{"num_hidden_layers": 16, "moe_layers": [5, 6, 7, 8, 9, 10, 11, 12, 13, 14, 15], "lr_router": 0.000965, "beta1": 0.95, "max_seq_len": 256}
Below are experts of layer 5 (counted from 0) of a mixture-of-experts language model. Rows are named router (the router's row for the expert), up (a neuron's input weights, with its number) and show model dimensions 0-223. Each number is 128 + 32 x the weight over its row's rms, rounded and kept within 0 to 255.
After each expert's rows: a language model's description of what the expert responds to. This comes from a sample of Wikipedia text that the model never trained on.

# expert 27
router [184 122 195 109 113 104 116 111 145 105  96 124 188 153 210 133 132 106 136 120 196 121 179  84 104  58 135 108 190 169 117 127 113 140 105 104 111 174 162 103 100  65 115  90 136  67 172 134 116 170 167 164 117 130 145 137 175 202 157 148  92 153  80 109 129 142  82 121  85 178  88 152 127 113 144 115 118 170 143 130 105 131 148 136 129 134 153  85 139 178 171  64 147 119 120 140 115  88 130 103  74 161 132 176 134 143 116 138  85 128 113  86 157 159  81 145 144 111 111  94  58  75 124 174 116  57 102 151 104  84 103  89 156  83 151 110 134 116 106 139 159 133 169 137 154 181 192 155 145 147 126 168 156  96 119 195 103 166 149 173 114 145  85  99 141 106 116 151  88 103 148 104  81 123 115 119 171  83 174  93 130 129 131 113 131 112  88  65 107 118 158  92 135 113 105  94 164  75 108 139 142 161 102 140 104  84 156 142 121 136 135 127 122 213 135 106 148  72 141 146  67 138 141  87]
up0 [ 28 150 138 127  59  70  91 125 133 112 104  96 163 105  85 145 101  94 101  90 121 116 124 169 163 108  96 192 132 156 102  91 104 100 159 140 171 134 119  88 118 130 114 135 158 141 121  90 119 139 170 149  91 140 112 130 116 110 148  63  52 130 133 124 203 150 133 129  93 148 142 164  97 107 138 188 126 148 125 198  95 138 122 112 133 118 121  84  92  97 134 132 127 128 118 177 144 137 194 121 179 156 118 124 198 144 106  74 128  90  63 156 180 108 122 134 134  85 167 100 139 151 145 116 101 139 131 128 143 121 143 106 135 105 167 108 147 144 136 139 199 153 185 181 124 177  98 124  81 103 113 146  97 118 105 111 171 132  94  51 135  87 127 101 133  56 143 139 127 105 104 120 108  99 169 128 194 173 111  86 126 154  93 108 103 155 117 115 151 129 138 135 107 171 124 110 159 121 131 195 103 180 102 101  65 146 111  97 147 106 128 151  48 127 127 194  81 158 204 138 156 179 136 168]
English personal names. English given names and surname or place-name pieces, such as William, James, Thomas, Roc-he-ster, Ab-by.

# expert 62
router [140 169 119  86  79 171 101 140 160 112 134 149 173  74 152 124 128 123 120  62 154 106 139 120 115  71 144 121 157 176 138 135 147 163 134  85 169  84 166 108 158  86 173 105 159 206 117 115 134 140  82 161 121 115  94  74 149  96  91 109  63 125 180  85 109 163 120 128 132 179  70 114 147 124 121  84 137 102 172 117  90 158 110 157 175 205  89 117 137  63 123  69 172 132 104 191 143  99 118  93 151 124  89 160 129 139 107 105 124 130 119 129 174  95 206 189 161 133 135 131 167 106  93 162 102 121 176 122  46 132 135 121 109 136 116 140 147 177 124 142 172 178 132 160 154 107  85 117 166 208 135 138 159 128 162  97 131 131 157 102  94 133 121 139 125  81 137  90 159 129 163  92 157 115  67 148  95 130  93 146 108 164 181 125  89 114  79  89  80 101 121 131 104 141 170 125 120 182 119 117 168 130 155  76 150 100  89 112  98  86  70  86 151 143 128 134 166  80 141 144 162 140 130 162]
up0 [161 178 129 156 108 136  98 109 104 118 113 112  67 132 148 140 134  88  78 127 108 139 101 147 108 177 161  78 164 147 111 148 148 156  94 111 180 110  47 126 143 120 116 129 176 176 163 138 153 188 119 115 115 162 199 109 145 131 246 142  85 145 127 134 119 169 143  95 134 158 140 121  96 108 163 139 126 137  51 176 114 171 129 130 107 167 131  90  98 117 160 150 178 182 128  98  86  84 148  87  69 170  98 120  87 130 140  98 138 107 115 139 135 159 145 148  78 190 107 112 158 102 139  98 146 137  95 141 126 122 129  75 184  97 116 101  84 181 126 119 146 142 170 113 123 136 114 129 110 153  84 149 162 202 102 112 170 108 113 195 137  99 131 118 107 105  92 200 126 137 146 122  95  76 105 118 171 125  64 138 140 130 155 162 110  83  70  95 140 161 108 154 218  99 154 179 170 151  54 127 142 116 117 110 133 153 105 150 108 108  59 138 105  81 112  96 160 124 122 148  96 140 124 144]
circa and c- fragments. The piece irc in circa or Circassian, plus the word as, commas, and short c- fragments inside words.

# expert 4
router [149 170  68 123  83 145 118 146 112 150 139 146 129 151 119 136 145  58  86 131 163 136 152 155  87 103  81 173 171 117 108 152  64  97 164 112 170 101  97 152 181  97 118  99  95 109 163 113  72  88 106 159 135 138  73 118 164 170 161 152 153 139  67 187 152 160 154 149 157  96 124 153 130 128  93  89  92 219 135  94 130 185 122 166  92 138 116 163 134 147 155 140  80 176 136  99  90 176 144 104 193  95 113 147 163 134 131 165 134  99  96 135 134  98 133 147  69 147 161  99 141  96 162  69 145  93 126 158  80 143 146 100  70 119 155 147 154 123 132  95 100 120 172  90  78 138 107 144 111 161 140 156  96 125  92 139 163 178 184 105 166 136 149 104 158 160 129 108 166 170 137 167 113 194 153  90 113 178  88 146 182 105  92  86 174 160 139 118 146  83  55 113 175  99 134  63  87 140 162 130  97 123 124 168 161 132  91 154 165 129 120 117 100  94  78  65 135 112 127 108 131 129 127 102]
up0 [157 121  86 129 151 113 124 106 162 132 166 141 143  87 192 100 116 144 159 119 110 101 132 112 167 181 145  75 119 134 154 133 137 197  98 189 103 124 158 125 129 109  86 127 184 141  92 169 137 202 164 117 147 166 146 130  99 164 108 116 107 105 165 131 109 123 114  98 155 171  84 127 110 155 130 164 112 141 122 182 137  64 125 111 180 107 210 121 125 123 103  83 179 105  93 165 165  70  69 130  94 169 163 165 120 173 166 118 120 105 147 140 138 127 119  51 161 122 134 161  85 159 163 122 136 137 111 143 143 150  89  98 145 132  99 146  84 109 126 146 125 132  63 183 127 124 158 119  69  82  68 123 141 136 168  79  97 124  91 143  84 100 154 162 111  80 136 148 130  73 175 159 123  44 143 210 154  94 155 136 109 130 137 220  70 125 160 159 138 123 135 111  88 112 127 134 146 112  85 105 133 124 216 123 105 135 139 125 161 142 147 104 172 175 143 117 140 165 117 126 137 108  56 162]
Commas and conjunctions. Commas and conjunctions joining items or clauses, mostly commas between place names, e.g. Newport, Rhode Island; Trinidad and Tobago; which, or.

# expert 3
router [ 99 165 110 128 117 164  89 171 103 116  50  93 160 114 133 157 116 143  59 140 164 142 185 148 148 115  96 204 131 115 140 108  71 144 167 102 126 141  98 133  92 114 132 186 108  78 164 141 128 137 150 101 121 139 133 131 149 157 168 100 163 144 113 111 129 208 156 121 126 159 148 115 127 143 114 155  61 189 111 103 103 168 131 116 132  91 116  98 126 121 147 129 154 167 166 124 151  84 160  92 123 103 135 127 118 112  99 114  58 126 115 157 178 131 104 102 114  94 189  74  86  98 159 130 114  44 126 127 142  93  95 123  64 111 154 129 106 146 128 178 149  93 120 114 144 164 190  78  97 150  99  98 135 161  98 142 150 135  49  82 141 129 197  62 196 137 138 141  87  96 184  93  86 139 152 101 133 191 157 102 141 159 131 151 145 101 181 178 113 169  67 165  71 150  92 138 121 145 115  91  98 102 136 188 118 139 133 121 162 137 133 111  93 144 138 179 140 142 138 110 117 185 186 100]
up0 [ 93 116 116 128 106 108 158 107 218  42 137  69  99 153 142 145  64 121 137 143 157  83 130  98 123 141  87  88 119 122  73 193  97 165 162 142 140 135 114 107  54 158 158 144 118  79 130  77 129 171 110 169  85 131  80 137  44 151 133  77  83 116 171 161 123 168  97 112  91 120  94 138 123 108 116 130 141 118 135 163 156 114 111 115 167 103 124 137 123 156 141 126 109 138 150 139 127 147 167 145 128 163 187  90 141 129 141 104 172 131 120 175  64 121  77 129 104 168 165 142 179 145  86 149 133 126 132 138 117 184 151 104 131 150 180 165 150  94 153 108 109 147 141 126 144 130 108 112 214 134 136 138 150  85 141 125  63  71 154 107 102 155  88 102 158 110  61 118 169  64 147 142 138 154  94 136 136  63 142 141  70  85 103 160 179 128 129 118 136 104 139 165 114 127 110 139 187 119 105 107  98 125 134 164 135 124 128  63 165 107 162 131 108 129 168 176  90 163 234 146 165 141 153 111]
Mid-word name pieces. Middle fragments inside proper names, mostly place and surnames in lists and tables, such as G-erv-ais, West-erv-eld, Krist-off-ersson.

# expert 37
router [ 81 146 152 129  96 160  80 119 188 142 169  85 152 158  98 129 142  81  65 136 113 129 153 203  71 130 143 129 151 123 123 151 151 140 204 158 119 169 136 122  78 123 123 151 121 137 159 155 143 116 156 114  88 179 134 148  79 147 174 114 151 183 120 164 178  66  74 133 136 149  78 132 124 106 164 118 161 172 205 143 170 116 148  70  80 144 148 164 147 131 129 175 105 184 144 157 156 189 169 188 196 121 139  62 128 154 177 123 147 130 156  73 108 113 141 129  88 118 162 133 144  81 100 156  86  90  94 190  87 168 142  90 143 118 126  89  96 134 164 107  69 114 164  84 124 151 110 119 161 146 153  98 156  65 131  78 152 144 118 108 141 158 169 156 172 144 127 140 133 173 125 107 116 119 100  75 170  86 113 158 114 137 111 124 168  85 109 153  91 159 125  70 154 121 118 117 105  86 135 151 126 185 192 132  79  81 129  90 102 151 105 124 118 103 167 119  98 104 109  92  99 141 125 137]
up0 [154 162 121 156 151 103  67 128 126  88 108 153 160  81 158  76 136 155 158 150 113 165 113  69 125 142 165 135 169 117 101 106  87 141  41 127 178 156 156 169 176 147 147 177 146 154  85 157  91 147  86  94 124  91 155  96 167 158 105 101 101 110 147 156  71 150 146 123 109  60 128  82 153 167 102 210 113 122 110 153 136 140  87 163 156 155 155  68 167 129 136 141 147  88  96  82 134  37 130  61 113 155 135 196 152 156 114 104  77 154  67 165 140 150 105 126 114 138  84  74  90 131 182 121 124 122 132 106 141  65 135 148 126 195 160 162 138 176  84 137 178 122  86 105 114 119 127  93 142 124 164  96  77 145 135 143 109 125 141 148  90 115  84  71 148 136 131 128 103 122 104 127 188 153 108 189 116 186 149  78 185 134 175 134 122 127 176 128 153  96  88 154  96 115 111 146 152 137 112 155 124  98 115 131 114 129 173 154 126 124 149 121 162 178 146 152 130 151 132 182 158  73 116 112]
Commas and conjunctions. Commas ending clauses and list items, especially census age percentages and dates, plus and and but after a comma.

# expert 39
router [121 204  97 127 134  51  92 157  82  79  83 151  85 117 196 114 109  96  33 192  95 157 123 156 170 123  74 150 127 126 101 145  88 153 123 121 130 149 165 110 130 144 118 158 146 100 108 152 105 148 179 135 177 144 104  97 133 158 147  82 149 128 113 171 115 173 114 110 139 167 156 166 157 171 116 100  78 167 115 127  56 179 126 125 109  77 130  52 115 179 164 122 131 119 127 143 146 127 214 145 159 165 102 144 192 116 139 149 134 107 107 115 133 172  80 174 118 187 100  90  91 152 127 158 119 118 144  87 129 149 191  92  82  97 174 124  84  94 129 100  69  88 126 104 102 110 108 116  87  78 144 112 110 153 103 143 142 101 155 107 140  86 123 147  99 148  85 163 132 108 134 111  78 109 107  98 162 142 125  79 122  93  91 137  96 117 193 163 160 100 116 129 111 144 140 151 165 146  92 140 126 149  94 135 128  98 165 172 104  67 129 208 128 110 119 133 182 172 107 134 149 168 109 131]
up0 [ 36 135 106 126 151 129  84 148 183 104 123 120 126 174 164  96  62 195 164 155 153 167 100 148 135  89 105  90  96 152 132 160  85 122 134  96 140 182 139 127 116  90  97 114 115 114 107  65 204 112 171  86 137  98 183 152 125 120 101 145 130 175 140 118 132  94 175 102 204 137 154  95 127 111 121  89  73 145 129 135 114 191 101 121 147 122  65 133  90 151 102 142 151 154 114 145 176 110 137  69  82 157 116 125 186 149 141  98 129 159  97 109 102 145 154 142 116 135  72 106 100  88 165 151 148 134 158 116 175  98  69 163 151 134 158 125 202  84 149 115 182  80 107 135 143  90 132 115  76 146 123  54 131 170 152 121 130 116  91 160  86 107  93 142 170 152 150 119  90 144  62 169 114 138 102 144 171 166  75 125 100 116 111  95 102 132 143 109 136 112  97 161 152 144 155 122 103  71  67 168 208 151 112 131 124 163 158 176  98  67 145 109 116  96 157 137 118 117 122 112 116 108  78 127]
Surname and place endings. Final suffixes of surnames and place names before a comma or bracket, such as Evens-en, Wilhelmshav-en, -son, -ton, -ham.

# expert 61
router [ 79 153  96 155 145 165 186 185  96 112 206 109 116 157 110  85 109 134 113 170 135 117 127 126 103 158 154 102  80 147 149 129 139 108 133 168 111 207 147 122 102 161 124 109 144 135 153 184 126  76 149  69  78 147 105 110  65 120 107 135 123 125 119  89  89 167 128 165 138  94 104 120 139 126 114 191  55 117 120  82 137  75 109 173 141 142 159 145 172 106 131 152 121 143  96 139 138 142 152 145 156  95  96 179  86 126 103 119 138 139  53 131 183 119  94 111 137 161 145  98 139 117 151 134 157 133  88 142 153 103  64 121 132  75  87 100 147 151 138  99 176 102 157 103 110 107 195 145  66 185 128 148 175 149 145  85 144  79 139 216 151 119 123 147 133 107 115 168 145  78 122 156  85 166 100 181 122 117 157 170 103 105 103 146 141 102 133 117 125 100 101 135 174 130 159 146  76 166 122 129 127  79  86 182 135 193 161  72 118 130 132 109 156 141 148 142  75 199  99 173  59 167 137  89]
up0 [ 69 127 136 144 130 165 129 143 133 131  98 128  96 165 114 125 127 100 112 186  72 110 114 204 110 114 102 123 128 141 117  41  57 111 139 162 156 194 141 132  96 140  93 114 112 115 161 141 162  71 127 134 123  89 172 145 148 147 157 139 140 112 110 117 102 138 175 141 147 119 150  85 133 127 155 167 122 144 131 166  84 115  95 154 119 141 101 125 150 112 144 137 110 169 142 121  83 126 138 180 135  87 117 136 155  81  94  79 168  93  70  99 111 144 110 121 124 224 158 111 110 144 107 178 110 120  96 162  97  74 162 150 145 121 128 108 140  81 196  78 186  85 148 126 107 165 120 105  56  43 135  47 157  80 129 122  92 131  88 137 185 146  99 170  88 100  86  92  76 127  88 114 154 151  91 168 153 106 109 114  89 141 111  87 132 132 136 118 177 152 112 152  25 159 132 119 130 135 154 114 162 155  68 102 158 136 110  71 126 123 135 152  65 125 118 129 118 110  97 164 103  92 189 122]
The and -ary endings. Sentence-opening The and This after periods or headings, and adjective endings -ary, -ial, -ical, e.g. honor-ary, Heredit-ary, Bur-ial.